Weights of a small mixture-of-experts language model, trained from scratch on English Wikipedia.
Experts: 80 experts in each of 3 layers, 320 SwiGLU neurons an expert, a softmax router.
Training: a variant of Adam for the experts, 302M tokens, 5137 steps.
Below are experts of layer 4 (counted from 0) of a mixture-of-experts language model. Rows are named router (the router's row for the expert), gate (a neuron's input weights, with its number), up (a neuron's input weights, with its number) and show model dimensions 0-255. Each number is 128 + 24 x the weight over its row's rms, rounded and kept within 0 to 255. Numbers have three digits each.
Before each expert's rows: a language model's description of what the expert responds to. This comes from a sample of Wikipedia text that the model never trained on.

# expert 39
It responds to: Pipe separators and header words in election, sports and succession tables, such as Candidate, Votes, Apps, Goals, Preceded by.
router:189131157110170157161155093162117091081094131171109141170116135132135090079118077130156112159120111096116129111151103124110146113090132114140127143109135159141147092169134148154139127117092138120090169172141127091118133147147081150166131138143160138136138140139163147125089117129113056157145111103154131107091150079122150140115115097164136142124175121127146113137096132141098119141113141122146094108141149079118100122117149158124121110140105116131159186150144135090110144146089125130103152150133138139131167111119153110105138124121123131132109144137167140100121097150116088153142109154112114159125163080154137132135129127119130108148123092110083154107136153091142093149173139126121097145144162097127149150087119163132109090092136133167123130112091120118099139087124126
gate1:152096161088123123150155109112114142120167127111102094129123154153145125137093135116161089093093152135134143124150123168172120129091148157103093128099105127131120109112112093106104145137138159149124156136105146123085130116141159083153100160139131129096104131139108104111135094102176138091132114123119140110132145092141118120089112180140212144161132161124090096167134132164136152155093090137122169131117113153134171116111078124151123099131095115159129138136135105125170100146086163130125122101106120098134105126119125175104094135132149114098153101111136141142146162129152127107144107134132132123128138151125144136169088152140082115082132141128132093102131087146143130083113133143113153126152158127103138126143132117107116167109129098088070091143128114167168151128158179
up1:140122109133095128145122121138111098132135137137099143121136178114115140120112099106179110132116129136128123135134099165136180118089161127110117130099119155072108142130104132084187144115124190156106122167110151167140165148158156123167116139091103125144115107120138105127144095085148109115140132091099146116145116094132141100121092137133137142108158151076105120170111091132099109138117128164148140142127162130138148158120108134128141123111107101128132136130138154117126077138085155124139121104121124138107139101174166176130106145114181109128129099133160157160161131128172159144104112138093181111147147100158159080146077147130085134113143122104101112112115118148150093125127121147127120180140161131093109090116140153088115169111107107114123090091093108155152154126146169

# expert 34
It responds to: Commas, semicolons, and, but, parentheses and subordinators like when, while, until, despite that join clauses in running prose.
router:105129104136110133111144136102131058092161080117109146128120134128124140139095140105124147118156114112142099170126082145126132112083127110135127114132104098109127129123127139129121163100159119096170077124102118122115152138124145133126142143122152125148111139111125126122132135152112155108152117119100124133151110128111166121116131122157165117150125109129135117117138108137152144132141126118174122078135099170127114184134119115156153153111148154087135167136156159128105088132107130137132105134135134102116140142117107144155124088117114117101147137070131159115140114154126127124195127092113151188149087141090176126078116136029128168151162136105125080087095102140114162129184132117113145108147146120143133185134165106160101141091103157112127118141125145096152073162142117
gate0:168125098114128133159136136169057123164178149107184113137145110156155128098126155145098165144151145155123140126213144087135147090156149159112157141139080136181159150127125123139113183121134105077133124082111127111135120149156140110107163146121096132111104121132117158122110127120131115130128110145108122155129127143137121129140109086157086120087147159135133181142132146140113101133090122130114142122118114157162135082119132147185154125157127155099114128136143130145128106130136133101098123147095150110149100129122182148167112152138128157134148134131097115119123118102118151135134113113177103129140151090129112120168150133124118092116097111096123130133115109081136126036156145144108110153108138095123136135107141128132098085163154142115115139131072110145108130107123111
up0:133082126132159128156157107156070112167123174088194111118123115168149129068139150122045108131144161159171142141149143072151135095120100131092121134116055126129169137128143141117117172137126100098119142094108122099110135151136130108104145156126122152118118104129139123141130128137129117121127152176136103147111153130169118154109133122124086114094141184123120134145137146126121109122123145135102128136132151121140164075155103123155151125133105117111139151105127104144113102097104117098105157145125149118128108148102151132160076154146144140124159144121095090102148080102143144121130151109154143118128167117109128130139114135111135062146129148100148128116098151087151109097186127120101099138111142096145132130097168131100109124149168166102114115164099127124114109108122123

# expert 26
It responds to: Pipe right after a team, athlete or country name in league and results tables, plus mid-word pieces in surnames.
router:151105121126145129183096096166148155111181133097142150144128080140119105139121125130157131144102112100134169119161154095095106115116129126126132111128169129130093157203133146111133121141144130111138161168135124093146136140130152126108158104142144150119143158174114099071138109106114073105143136099167163163153122129115125159091124121102113127129141084110128157081151134111111113113131119132123131133092108133147088154189164121116129092132123127109132166097133133119100127112110156140122105163078115114115133115070103095137102155141091119153112115146157072131093107077170136145136122103144113117141165108139124158136094117169132168101087099134146119173117123111112153128145130147159146086132131111153140142080097140143150091109160119152101115128117155126142152127112154
gate1:121134152088177100131157156114153108128085159136134122129152127085133153165140155086138139136111148150145117096115103080143127144168132155107146109122135140151109106140134126103135113101104175137143124117152080155160150121128120114076091138124147126115155171087130140175085150133106126112134118077111128132122053143154132149124129116150101110123118134125126165095164156147122103148138145129132183137131124100115149135101151144150148102134149124200176163123117119096137084137125174151137101115102109119172116104138153136183138116133141137123129146133150133148101145122135177129152115132127170117136129149128152099107127194129140124051111145151110129115139117095149142100135165137151099134105102132101135140165103121096079149131087136132087141119127150120114142108164156
up1:140138146108185095160126122115115148128112130140110140104148120119103151137158185112139109139162138140163116129100130077125139136145134130093157131117134146125108137113089082146143158135137153108134169086144093109165114082087126105140118106130152080145147157141154150165142161107106147150145168114133116152133119169134129172103139099139105181099112132138100139113144131143119062147167108058170170133081102117122110143147144156124134118115121121121140163142119106093174124148108140105119118135116110123129207104161157150130171173159123159154104156122142118150122137160129150139146130114140103140128123113149139146119141187138104133077090167124143120123123100091158159104163155124121110132146125132122160149150138146097110140163130129110080131149126127095107128150157129

# expert 44
It responds to: Field labels after a list dash in infoboxes, such as Type, Website, Born, Genus, Running time, and row numbers.
router:148071136139117152171092122112130125104159123092162123124130151107116102102128080109109111122107135106101131116107150147084119129162142097102141155103158140140142148182123142078151116158060149112100124126127117116127127088101106113085149145107127111114109176106141100149117084088107104157110129134135147128110172079177100157146105131127100138148146129159111096146083110167106102090106098121100113126128159111152102077124132122155120120153122174147097163141146119090088148126121115150144129141135131153113146155141149118122117158151156096136120107118131134140132078135136098105126131099128113096145143120104143117173153140117121100128102113164100153132147142137109070128184075139122113131118143106135127184071116129149133107162152128099099125123110101103146125099152135
gate1:163133133115099149133136133128094154133149121146083134117102136102093172191105131122156136186116128119116171131154121104142198119148147140083139151140090115146100134146096084144129155107141103153120130133142112098162116111139134151160123125128109116111095128123080122132131120144130119127157121108132141121129117116129103087130121070152156131127113133103204149147106104171194134132139139089143084134124104112097108134120132116127182094119161163150131113130102101103169134160162102109137138128098105097147135157130112131105108139106151159172102081135123161136116112176135113114110176142110128125143095138125097064134158110142112088117131132175124146111185160155127112140133164109087099134099144103132157137107112122143122155111120122109117166131156116116107150156119115
up1:118141132131117170086150157122122118094158146129132105179129178140101166116126149155136142125120143117119136132128140130140133141104109124107162104094114116134136121151136114110086159147118146146127166111140155089148050133149098148175091098128156120130103155148092101103112094159101197093151108095136142122182094125153112143138125122151147134103155119114162128137133117105142096142131162133125130119093066135101085114126160133140150113142147180097143108102093102135084151125165147095119173113151097114142096134101122103142121143099136157128083121103155140064110103130144134123116102120133161135168118171135128110150163061153093107113134107145121131133143139133142126148120169124117122123140127171122148136085121154109118131128157112152104125108167113153157107166093133

# expert 49
It responds to: Pipe separators between cells in tables of stations, chart positions, songs and places, plus Japanese characters and romanized Japanese pieces.
router:150137124133142113152102110157110163115115190141143108143097105116153112093131112078085101179139108112099099098107167137081093115159133102149121104075126163112130171121094127103109135119137126117147141163143194117139150137124133118122133097191138087142099132139148116115108107110118093118159150141156110113132177149101106098105169116112108093116138151136088096130145123134104121143141112141134134120123122149110162149143137116152144102079091146143130079147166122091117105125133150159167134161097135097110162130138174137143098150132080141104125153178121101093099101086114093137089105136117147103134141108117108130126090100152144114142106160157117155131154121102130126127154102124122108178102075157139102125110116129146176120135126118146126126115109132109087095145123129
gate1:127137124140172102153148115112081139125110106123112113112098161086093113118141122146119090081089091185089123115107104121149103147144132136109114122166119143132165145114167129090113187124090108134154079088141149161099156138058159122136119139131140145126120152112123126105153157116121118143078105153111086150134120166090129096169127110160126128111117124145110147133114159138145157136127076109101099132142152126134163123125183142160163132132129121120121094158132115170112104134118100093159089117138142087149125183110130160086130147134161115172103110133134130147148161114100158110087102153132116128115134159125148118129099155117135109124150135151129116139163137160145134114143170182102127116141152143134151107153164104116154133145125115160159137163133106089098129078149116
up1:166123119126118109163123124150151127179167141112126140106164120160120159127143142132104154138116155099172117123134153136129177103111083122171129156118135132137090113126118128115170102106174093137100122164140130087136109089174151134125130134108128097154146123145125168160108133159129108126153163138162157075076136119138129128091146172116116099132112139118139122115125089148093163122119117132109133111114117110119122150146122094089115167143103102113149168114096136109063129146129124194127152167142152129157136129117102100162132102137124171128118129115101175140136125123171133119139105148125114118171083110121133135127122115120112164107142126104149129103102145122108106121114128096098157093130117112144127137050141114093079136137135145072150162102106086137128118195159114

# expert 14
It responds to: Word-start pieces like wi, si, ai and Vi in running prose (widened, withered, wireless), plus some table pipes.
router:133158121134120102137114105114115168096166154144115116090105126108139147161158121137118116136151176142145113109080152097125085144115147117135127082119115124121119066110159127136086133116100108144120087111175136080120158108135133143143077117140123177149103103116114082150094107153116104138146124140166121088151117148141166133127164153141130156150142132124103097108156170137091133103080124107125134136110129164145144143148119112138128105128122132140162135122143148159113116122124082132151143173080088101112094137129124113096135155127153147151125146155129108070101131132147127166149138103141099100133109071141098124162138182146122082115148165123150166138102106143114112129094151150146162171118119120118109094126108134078171135158181182161137138136132153120101135114124118
gate1:130137128138125145141174116108143137164132141115123121149128105118149116096195138095120127146108099155112144167120120141136110156127157111119122139133156140112157193139129118112116143120128130137131151107117105117162170135117187172119132156105091129107131150124148102084086137078145120134094133156119111116145099145133122171149097143179111093117119162125147133113140121120118121148135154145118116134189091077131144080085146166161135080129131149129094147114164124162080113157078163114133094143138168113123109161133147133171098136172103119171149118129094132143122137132169164090140129116084116093088147119106109118134132134163109112077143137112141134092143126123095109094137150173147121142130152141113102087111115122133122095110156137077106140119147117134137144068143123
up1:118136106133187113145094121133108143152124121081149118093156129098139154137145153168152093053088119127121122156095135103130167125118074120111140144121110158120113079131125094124136178133117133105099108118135115126074136137094139121156148119117172126186118165131105132110133103119131176154099133103123092129121173122112101100100117125132131138112113116122133141108136117132125115133169162142161152115118102160163143157137092095082150129124099102149140075108146140132121140137149138112114103102155131145118139150105148105090146109141152110102171105127147139097121115140111132115144160095213149121148107114101155126113126053129144150142139123126137106148147151141130138170086155104116058139135120184118126128122105159150106128127132119114137142106118147130115095162105086

# expert 1
It responds to: Month names inside dates, usually after a day number or "on"/"in", as in 27 December, 30 May, June 1994.
router:177112129126153110114124090130121168071089160152134158118113088120114163119154099086113137149167126127130140135117130115113142129145124136153107134116138176106117085105120178105105135123132087118148140164099123093124115130101148134112102117142088151138146149117145175149083129124124140104090112148172156073157118107132151115119122102132078148082133142112111140137135111109123110146127103131102147140118138141159083126178125090119140149085129110108156126115123095139124135119159115181097142104156097152086117103128154113086167123119110137169167122166130105091172125146130069092135085145110112135137155115148100111101128128151114129090121161172121133128116141162111128120157193153167122128105118133122127092109133134098151125169137160168112123111162149103091136135119101
gate0:120119132118172135113119180096136111111131129146092124167161152083125159135142119110160143070097145128127176110116132117155141099123117138114164124158093145168115111156145049133144159087131182133106141128135114109131122122109137124172136065144186139156125168160114126148121125129101075184113127129161146134125109102137128114096129131114103068132131121143136134147088119146098108150112162083151101109085164164121179141060161104145146113116118169070143101086173104126122139136133124163156119107098138134151135150116104113111125072151143105134109096110120094150127106101117154134152119117126143153139126153134162116099130163123124131114102138096126128133095111097140156150139134140125122128098123108093109148129110134154121112144136158145125094105124122117133132124131156
up0:117151102126133124124156141085123107104124153161099147145134178120095164165150118092145151076140144107141174128153138076145142094123122134141166097143170125151115119174140108173121183119127120136154141124124123112116140130127128100144135125158172129178118158192111141138090104130128123125136130130166147112152052126117094123089160109076120127101105069129164104130084133116112109136129153119111125138099136166141135139088117122138144126115169190065117085114148108139133150112101119127122160111106111142122126135086139144115117090136113121162124127130107094138139125125129133114138110151125124177133149110158143112080128140128125195125156145114178123077185135128119134155159087119130142108109133127126124154134131139154140109152129133150086145130139147102156106104133120

# expert 50
It responds to: Prepositions like in, at, from, between introducing places or times, e.g. born in, located in, in the late 1970s.
router:139094099101111148099125106119140140123165147156119122110131169153143105153154114122126139173139157103128135139090111137152111172122126086165091112120136110110121112113134099101150137115146106177106112096169134094172132165139156095117092133123128170137153134148107156120120124145100156137124100160149110131155101102139098147164117143122117133143150129077128129138168091112120099185119137085120116072165108135149145149138167146101096105107119137118112164132057163101166123131141133092102072118137098130117147127146154163118130161123104150114127112127111126129165112111157116152133122158135093104097109176155111140123075107113096147139135162168123147149138089123147143161121132114108098095174149133131122122163119128103078137137160115150140153089083130141101101096108151
gate0:172168147143136132124145159086107163134105121142116164111143065140121146157116109152116113114159155107149095159135128140112192129132115095096110167108147133105110096142139159110140163149116077142193112134125166108128111125110149112147168125138150134086116123125128163134165130124120125097119133148134169152076099150130138124121171110134122179139163122130137123130116150123101150111106138120119107127146123148108071123129128151156105134143124155089137108189166094113131184138176107100101132129142124131155139135071155116152093153112153090125146079120141089153124110151109119116158152120126171161115123126139136146105144076114134134122111106146125100108090116132138132098162161130158174132147106123096110114135100181145147141134095129129154104137098100126164174135149123
up0:139131139102096155164127087160137122173140155090147185120111162132113115112134179174137148162095132120139107098134121153135129105123150132128128117129152156118157168127144128148121099134126167100113133142111114119135137123161142118136163113101077117096153128152135156125081110118146146131102098148130102137139156142113127093082089171156126100117118148127150110097162132134175152136131104144123109144150120182131197135144128105163120159193095133104145152082130184134106105103124177159136150153113128099124124193130134121124159140127096116124142137134087151134084090108169121127116103129160089106172138126122133123131132122128146098124116145102114144121140135166103154122089149151081123122130180122171128146091145149155087107135151141101099125135136158124103134142152094

# expert 33
It responds to: Main verbs and following prepositions in narrative sentences, such as won, took, received, including, against, into, over, usually before an article.
router:118143141152127112120136159141087111151147156110080124102118166139159093135176128121137103108141113147105069122120092118094172131086119137146122092134076118129103154130159116130119111129137172163081168124145099150169121087125139158151119160096128147143093145125105156098171141167157144133167114132130118123115132111129117130153104157100144120170120122115153125165157144123120108172127155119117122148113112151128120152086165135136131133156121114079122162115118139139171111117140124125163084154123134123139137101142136180183112070109109113128147108111135133171143109113168157155175162136110122150128125075138154147089084155067113128160163125118104129132134107156184143104159124151113160083128148143140148127152130103147110139128122118129160128108112128131111137077109121
gate0:151147119142130118144130131102128126081122109121119147122127117082141122149156160062152082104063135120176119122144112120138112144144154131156152097142164117113140124140127112201092135123152156171115143143134130097136146144124196155153146117105106147143086122159112151123155119143107115077165178130152132124142119091126116124160147136139112116171123120100131138165138140123126119143130104102118120106128115162087101091134125116084166105096142135109171120153131115119121152146105142119164129083117142143157117121139093114109172128121117136162094094094091132135138104158142160129148131110100137128134096128073104193128123120061148071097097093107137156150136124108090145083130090132161138116137141117124091134137105144134088153139151092135139112120137154119133133107151149
up0:082084164143122111138120115160113152168102111145124120121132123109124134139131116118109122112145104086140127111131123092110126107156123121134088126129166176109108135082129129086110129135138121149147135092118085142091162139123128165139101135183125116175097093110143134115125124085107123132112109148088146101158131147146121159130137180124101096148120134146085110113094113113124155115137150127084116103132144143173109137127099111138121101101092131187097192079188178147120099133086135116121144149126116091119126123113128095160135085146152141075125165178122137111118094149155142107138134120160123114106138150109169143124141132198115144143108143144135128188113131114150142146077146138110159106100141121157119133113123121107166164112103141110084122133106108165114120120148136

# expert 41
It responds to: Colons and values in infobox fields like Total: 466, Time zone: UTC, plus age, aged, population in census text.
router:125144153178122137119171175118122119100136130098099118144175094116101076101152158131151138116136118119083139126136086155119168130122116136175113123106168155127141133150099145134135097127112137130133163139140140118132165087093147129105163114120153130143076157132156145154128109153101134152136142112124142122091165126109115161127115143156133126148085135108100136157106121116153120157138129091125102119150133131110143131176161144141152100135116147158127157105133155093135128141193107134132156137118160106120142107155150137119121077095124116121136147147124091150131177179133122110150138129168104106088103147168129138145141159095080120141125083111119134105100168180217112142121109097157155105139134166104104079114120139162140140105096120131155130108151165159134107120151125
gate1:164112108120145124150099107151096099159107166107127151151135101153122146169150172094100115162128115154107118133076175113083109172157118165141147134185085080125142131110134119159100179107122102122130141122171117157097094136114138110128107142154107107153107133140139133127124134115119127142112163125146154066127117116139127146125120120139128095125156127151109147107127130100107089177087115118139160146099135140138104145105151155129112123086129116135145078105142144115155157112166152138129116156139162146127175128122075152129153107119178156122091165186146152141097139119155133128128142112130133114113109118100166139153177112074140113133148142112069103123153163141128125124102058144128135154104112131128147122122114172113111086129143117179151130149133128116108117102137133
up1:114145132137144119118092125124121101140128131127116086150126102169167141121141116153115096132115130145130097101132099143118137133130151126111188145150140124131116163143085122129174135096147107096129140134141137137105106112092147156117142228152101115124088134131118114101193102109134140109119112118067121139099150122086148149131142172138125092125129096112084130132098109165068108109130113115098147077109118099100108111076130170134103108154141139115148115127166106136147153130099122148145142143142173155138145116113126164131152152186113123152110116112165124163165112140089121119062087149079128110119155113137156124125164140096134131150132136093122115110140084147146178133131107140153094159157130140122099109128108130156122133127097135109130118161143102079112125110154112

# expert 35
It responds to: Sentence-initial words and following commas: In, As, This, When, Although, and commas after openers like Previously, To date.
router:112133113107121111151151124114187099123134123148112119181119089116098118107155153112143164178110146077113083157128122120088122151112078098137121103120133113141134076127155134193126125139148100116142107109176100157106143099097155114130112127134109135118154142099093136183117084125133148128124141120120115100109120097109127190097072126167143094138113124123131086149150103089118117132150153149113122121121095115116102128116130139097131162102115167102181126157147145093151085137125102122099118143147123131122137163106116145130157139116099155099136156100104161095109109111115139130106142169084146147116146137109159154124153120102128149132110143120123128111143147159093142144121150127151130125120160089086155123096151200123112156106095106122104179132139115104157125142126076
gate1:121098133142153123152141148103131112139104110063134150141135152120132120107106122158154109140114146129149135141106129130139140108106108129081114078081095128154121113116120166143086188121132105109120142142101125105116148109127083127086143088176156146143116154122136170167129147169167126126115104107117132094119107131151140142135124102066137144154148125107105138116147140125121158088083123147140111102121129139179106119156139177126138097172124121136136118093114090147151159132124119156102172152085135098149150141130134138144133124091139141106107128106125147182130162129133101171122162141133099170141106140144152124107135129076145116141103128068122134160132147140166153099124115106151160113095134074119139122092143121138201124140144107151152128136108130073190115134093129
up1:103104113107139144180146097142104136171104136094140134130116170151109072124122094206113115138129115124153154139119128110144145103128112143095100069116123120117155104124146151164068170099099117106115132125128119111121126120126134126084154087186143151128100110107108166120139149188153137110117143099125141162117059138147149071137115119100114139163199130136121133106194156125124141142100111133132129083101110157154113152154084154115117127165135117131139104108121115150116121162100090160129127155121099115132146134116118125130096146102139173106162127109106142128138164106146162143119165144159111128167161123162148134110168155095120110122137152126122103131116152139120120124125126097143122126086131142139134102103145119151117086141144158104132098137142167121116102131094112

# expert 4
It responds to: US state and city names (Carolina, Texas, York, States after United) and table pipes after win/loss scores in sports schedules.
router:192151112108113103137182122083111160099070164159096171115113079113106112132116123105123154149183119146087163065096137105122116081147081104153094162100124133102155093142148146146079173140122112144153117158107154104139120112163110137094117084120123130114132121134131158141166145142120117092116180126173123125135133115165130143132124140115145127111093144113120119109140135133106150133100107123114105147135113154123141124144135094154128144092123113130173154108104105147089093128150111117141144108137096146110130125100106108101122146083142136166139149143123122099139129086141127065129150139140122097147157118165091162149128126152156139109130125122108125099100144156163110086132132102138131149095104129082108117091165098104084133138153157111151124117123158103122157140109134
gate0:136109082102116144122153115152143128182108121152140128149117119111148137121127138101152136119120147133148125162106096140127095133120117095120139102123103119116124160120100084130167122155081146110141138153191131161174176109119161112089141159130175138109101148125127126110123108147109131175109110159120138136079120119101106111096118128136100094102105136120104115134160118076139099154123122143098120096104144082094117140166152089089110121136117138132098117102125121114048123110139082158159105082101107157122146118119169098120097097145139124126193119118122113123144123144130109133170101070123127125120123165152168143128108122113133135082143088124177081099076140134106099101129131117104114086116114116161137136142132117105138154147100123139094097123111097108143104164137144
up0:125143125059135106103127111132149140163102129142141128116093134133135144103124118150135137149150156109144111138103122123130180148137109123103139113104117155080172149103104120140132132124137146107134120185139120166122090098110129105116113160103144114130153125086119137074097139131119138156118119152110127142119128109103131119125111102119128164161140090124111116126153145086140072161154128145097140102105126147082129131142110099129122101047149118143107158112064130150062122108145083134157125115097116133115131147100200151145112115100116098148144107104147119140147110157134141141144112106148084144139130150136195134106129139110127122098156142109183077133106109166114115101112112141165076072090108126113125117126158119092134145100094125120079144130113116112152101143124115

# expert 20
It responds to: Prepositions after verbs or nouns introducing dates, events or objects, especially on, of, during, following (interrupted on, after his resignation).
router:142136106140110102118133142117129113080122150150106106092102199140160136147142154127147118173112148166129120145169067158132111170126114142177120141143081142109116142100117150135152113126138136129093177144126134119129155149177130103110129144137109166127135174113120154157156124124099152097140093163154096114110119147161114103125137178141113097127129152140141093129148136092112148174123165140155136136100141089115140139146148143124099126132109133063132139133091144153167143136151110134087068095127052174111114100111153163154152176095119160113134142097137174121130138125125110161155121120127091132081137133100152104097070108121157157124130135166133124122121102114132154112127150150130140119166122112127114109152121146155128130116127090135179151102120121113138112140130143
gate0:113130166138128122119117115176136109162130170138133121108115119136107093137134104136117174137139105167147160117096095140134107101122155119135178080115125113126122107153084154140108112116141136157163089123136149158177106115155149157102133144121127112128095154119143103085130126181105134161088140120135130185133121144122166137148131139129118098069117130196150102085146115114182176110141129185110092178147110117139132099129099128117138122152162141131133108135148114174144102106122144167118115112147146124101095111157106098163089116143120127123123133219111103159092118138157148144117143126137143103111132121129150108117160124134074105160150135152155106136116129123101100132152143143129094157099140160172137110114155120153125100167106138103106134133130168116126124151127091
up0:133113147121112113140183120105138181159152163150110113122150129130181104106122170112138100161138158123141145188153124131104104155127145158112075143192149125133109108089118161090082186121116114121120151126129123107136148137116124137130125158140124124148159120091084152144097154162136134139184140099106129110162134134174182158099117185071120130131114137134080126160135154125123097114074160122104161132142137117167121146110123154145142142090139156125112133150125102125133075158093135127129149128122117135131101097119116168154136126114113116102135095162134093143130138086114106083123143108086165095117128131119144100131125086135114131131148116152120144159121142131176096074108137101112125111125099117102084127116117124127145146102159139124124105127093101109083127139116125

# expert 62
It responds to: Negators and degree or quantity words in prose such as not, more, most, many, much, very, never, nothing.
router:124125104133135118118123131100155159133098146161126147127165104142129125095123183184133123156150102108105146114137163126127160131083077107095105147129160133129133110154085135109110121153106118137152123127074134096103144121151140117095144153140086127129069145124100161125081102140153084111142123182120099134113142115154116153094116090131194163115189126120142163136154133187148116111112108115119123100095156150113134155129081098138119141134108144148116113105131126134110152104139134139137151135135167128135142178138130084095147098121134103153131149113135136153146087117121147106165164164161109157098137082164101147149169109113097103090127128157105127112126174126113087149153147142131161099127102106113093170114110133126103121149127169119110147148105097153113112133129155
gate0:116159124132113148094105150115146106119113127132151148118119065152121197133131124153119136098120152138102144088109128104116127126139132117141131112118135134128147108142106142161152103113128136132176102123171148115100138155130162163161131159134104179137141106113114112095171160165103135114110157149129163164146080128113058126118158139085161167104133124141119169117130148135137166167117162131128134131101118119157118125136139133145104131113132178100146071153151148135101098085166147128073128081116102139153118121133126114131131129121101120122156085155106114136094185125128133137147137141124160171126125141154112083123142164148121182113135141143118145143132123123115122139126129118077134081166146073097100148112117132128148103196149092151156139064107142126127138135135118
up0:152151087100109103127096174139125148172111147149099129088141145109120142120070150166138109129089123120161169145123144108103174140142119174116120140136097160109099139109148111126110160105120157077150109096118104117126086132161132125152131132133113090110142098087106109151159156160130124109146139119131106128123086143145076137204151100123130098087155143129109135132124123166127109114110143116146124100135120154108126129119082149138125126144141119083109124138104129126150086162134131114156129098112121105114113075145090143138133128105071139118142164100140158156110101177109164139165114140120125126114134154193150118146110118119101142085138116122149143110126152072096137088090122110123099197117134122112122085104136157125083121122096116117138129096098143103151128120151133

# expert 21
It responds to: Concrete descriptive words such as brick, glass, roof, white, water, often in building descriptions, plus Location in infobox map captions.
router:141138124136114120097114137110083121175093086108166139139166099105128140116134122119132081098098145157116109112110141065116110125160141090095143163164140070144112158147146134082095126111141107091119156117132090139116156123114122161164132170158113125110082124114203120158131089127125083103131124149103094150095145129137106116149163169112091116144116156154127125143114149106142155090159096090103139109140135103113146101119136134159117122121111112128156119116106106143116130101118130137137120117132212106126160123122172126129156123135151097144120123146143094176115113121103126141108106124083121115139133137121104173136167135114163094154136145122102155143153149125118163151117123124146109103139110133178121171125167147117145105181127125096117162126126146150082159105095129
gate0:167170134122124129113153115148090087142109138122127114118059146147134123146155164072147139094153124111184152156113106124137136120097093105107128166116112083124114098148127146130123166088127139154133157140111119111113111063116149137160119145128119178144107112099146096065159149151070158141116097129137161140158104129176121148159131129102106083104149139138072179143147154150153182150139113114110086129110143156115126146110129100131135139138146173142128144150113110117115137120104163111110118137154138120145112105159123146184116150102127133124090107116148148165139108094159142165159124126151146170130143149115141123152129137167143153138118130104131135097139131134126137113141131146147135088105162118159089186080109105129088128119124135140145135129140121103142100094118170
up0:128156136156112124119157134140116198140118131096153112096169164131120133144092113135131119152092145181144152139145093142106151107130150124168110097172097120137125106096095147166116131124137119156144171102123168148138110140120110142101156081127153131119147162121085144146151152178168115140160126147130102079099096163141143119159110101105124146143118119110148155129132121119149146102090153127131105162125131141136105095110149132131177120097197152060136138117151139133131093137163110164094109142084140131140140093185117154111121101138116149146087136136115153127134141139117149084160111158159144102119152121108105140084074073136169133137131166135153129150121125121131101137138112120131158154171117141112159127142085180138139120149134143093110109127122113118144122161126120

# expert 23
It responds to: Numerals and quantity words in counts, money and tables, such as 500, 000 after a comma, million, dozen.
router:133146113137115119156090081102104130132137139157137177155126174176129109113064100170108144149116153142137117152119142129173112153088163129108137132178144143148116112117094124146141161131159081130142136147122094081116126105165074144142143103084116117098143091160121150139126181167158097135168120135120147116117127162096134074131129110103136161116168117105131117124164169125117114073107127095102127123127140137131136158179120115084148100133169115129114121121098095162101153122159120120121130165122097154127140163136097139102118155122131100115185143127099154128107114138095129123128137173133066153142115067108122152101129087144124170109103124113101128121149166144105106106120119132168145167143120150135111125144134135114127135174148133102143129150113145140120121139113116
gate0:140128129115127154114111159131122092111107157136181113132112082097162174138124145125124083132079097130156149104123114117144134120115137108154157141148135140145135135138177123112147082075152115098158153114138108155126129113085102110131088099154157139141142151141171157124150148147128146141136121142142136165119145115153108123116123146138132105135109133134163126138144132112113161144114104092146140132131133087094136125133134095177117177145122106097153167140115139133104115127151165096119120115119153166160141178125121150103165112142102146101137153154110114075107105117153166131212111104111154091116119141156119197095122119118154087105118122079139147098140130113106123118159195127105120102152125155077099159102105111111092130159135100111138135139131139155090121105109172
up0:158111088145150100129122112125124101110096090107148112122135187119135135140127097128117100121101127140143107115103143126154164132168101154155131123129149149126123142119161097145151113097151128115154166129153128160120163129123110115089111080116154136131153155140128186161117157138117134117144093170132132159108163114166137145115147144162091155127151099112182146144059168092115147116134121107090150113144155115085138147138159128139148188136125139055100128119115130133104125147123177110140132120130152135115140113120173151108173124120115124092154139116110145120118068133126162132128122106092129128100108112092083165146128149133159074134112138131119127124176109119088102158164147097183103117144102117104089163144139128147108171133132108130168102140139146126105123151123167

# expert 46
It responds to: Last digit of years after 200, 201 or 202, such as 2003, 2013, 2023, plus decimal digits in percentage tables.
router:147104124098162057124155072139140147104094148128145143109110113125103173115135114171107132145160132139119132156113152160137104131162121119099119149112173179101151103088123137111119122105142096140095108098134135115090097127149154119135094096124118120095101100155109146119143114114145159078114118172174096125146125139091151112089116111111126152142152143109125105143137131146111112126113104140132119139107127152131113134184091120117113099096119114162140113136139076154116112157103116158098165143134099140079148125126093097103133164126092162141159137150080125087127119153103094072107129127173079096152163121135088118126133128172115124108111152132111178106148139137086116108106121137136107122103127136145132096137076121089148140163163164120138111151167136138139100141128117
gate0:128132110115137099087121140122142141150095067109084165126177155159131123151107135134139156156094113137137178122112127140122125137139101127131159111150151111138142131161118140151110136124138135154154132119136096126114118116130099140157134148181171114098141082057127124160128108134133127162097127122132126133090113138137147086146110115132155101124141072107135144155115142120148133064137135128136117108122159142125120110113172111121093172155137114106091132111084139102155158105124072135135124104156102101127140122134141159105134105138133121107095135115141116127161171121105125141124133114129182138125120105108129131104136128094073156143175125134148138158141150092150154144090074081179161162085177124144132125101153162163134155156125115158173141147133102149141118104058129
up0:101132140150154121111130148123147142138114092083164118138123104147098171091158149128124098127102118150146110137152090081115103133074111118093143102122132119129137158146140129108114150120141084125129100118111181108178146102092147135088132121133084157126086155112131132140083112134105164133102130141132135127082125125143095122115114109137105131127104119141108087099130150139151085164139162156181126127160060094154138151118149158103174140089188122128137145156122102082131140107129148133136088123131147119120127119131153159161110130147132145132116131092152143124121123144169100101152132134111102168129067103127117118122076161141159144088139142124084155094133108151144118156101109154116154086114153179130116137122111162140121088113126133122132123135140177110182087123139121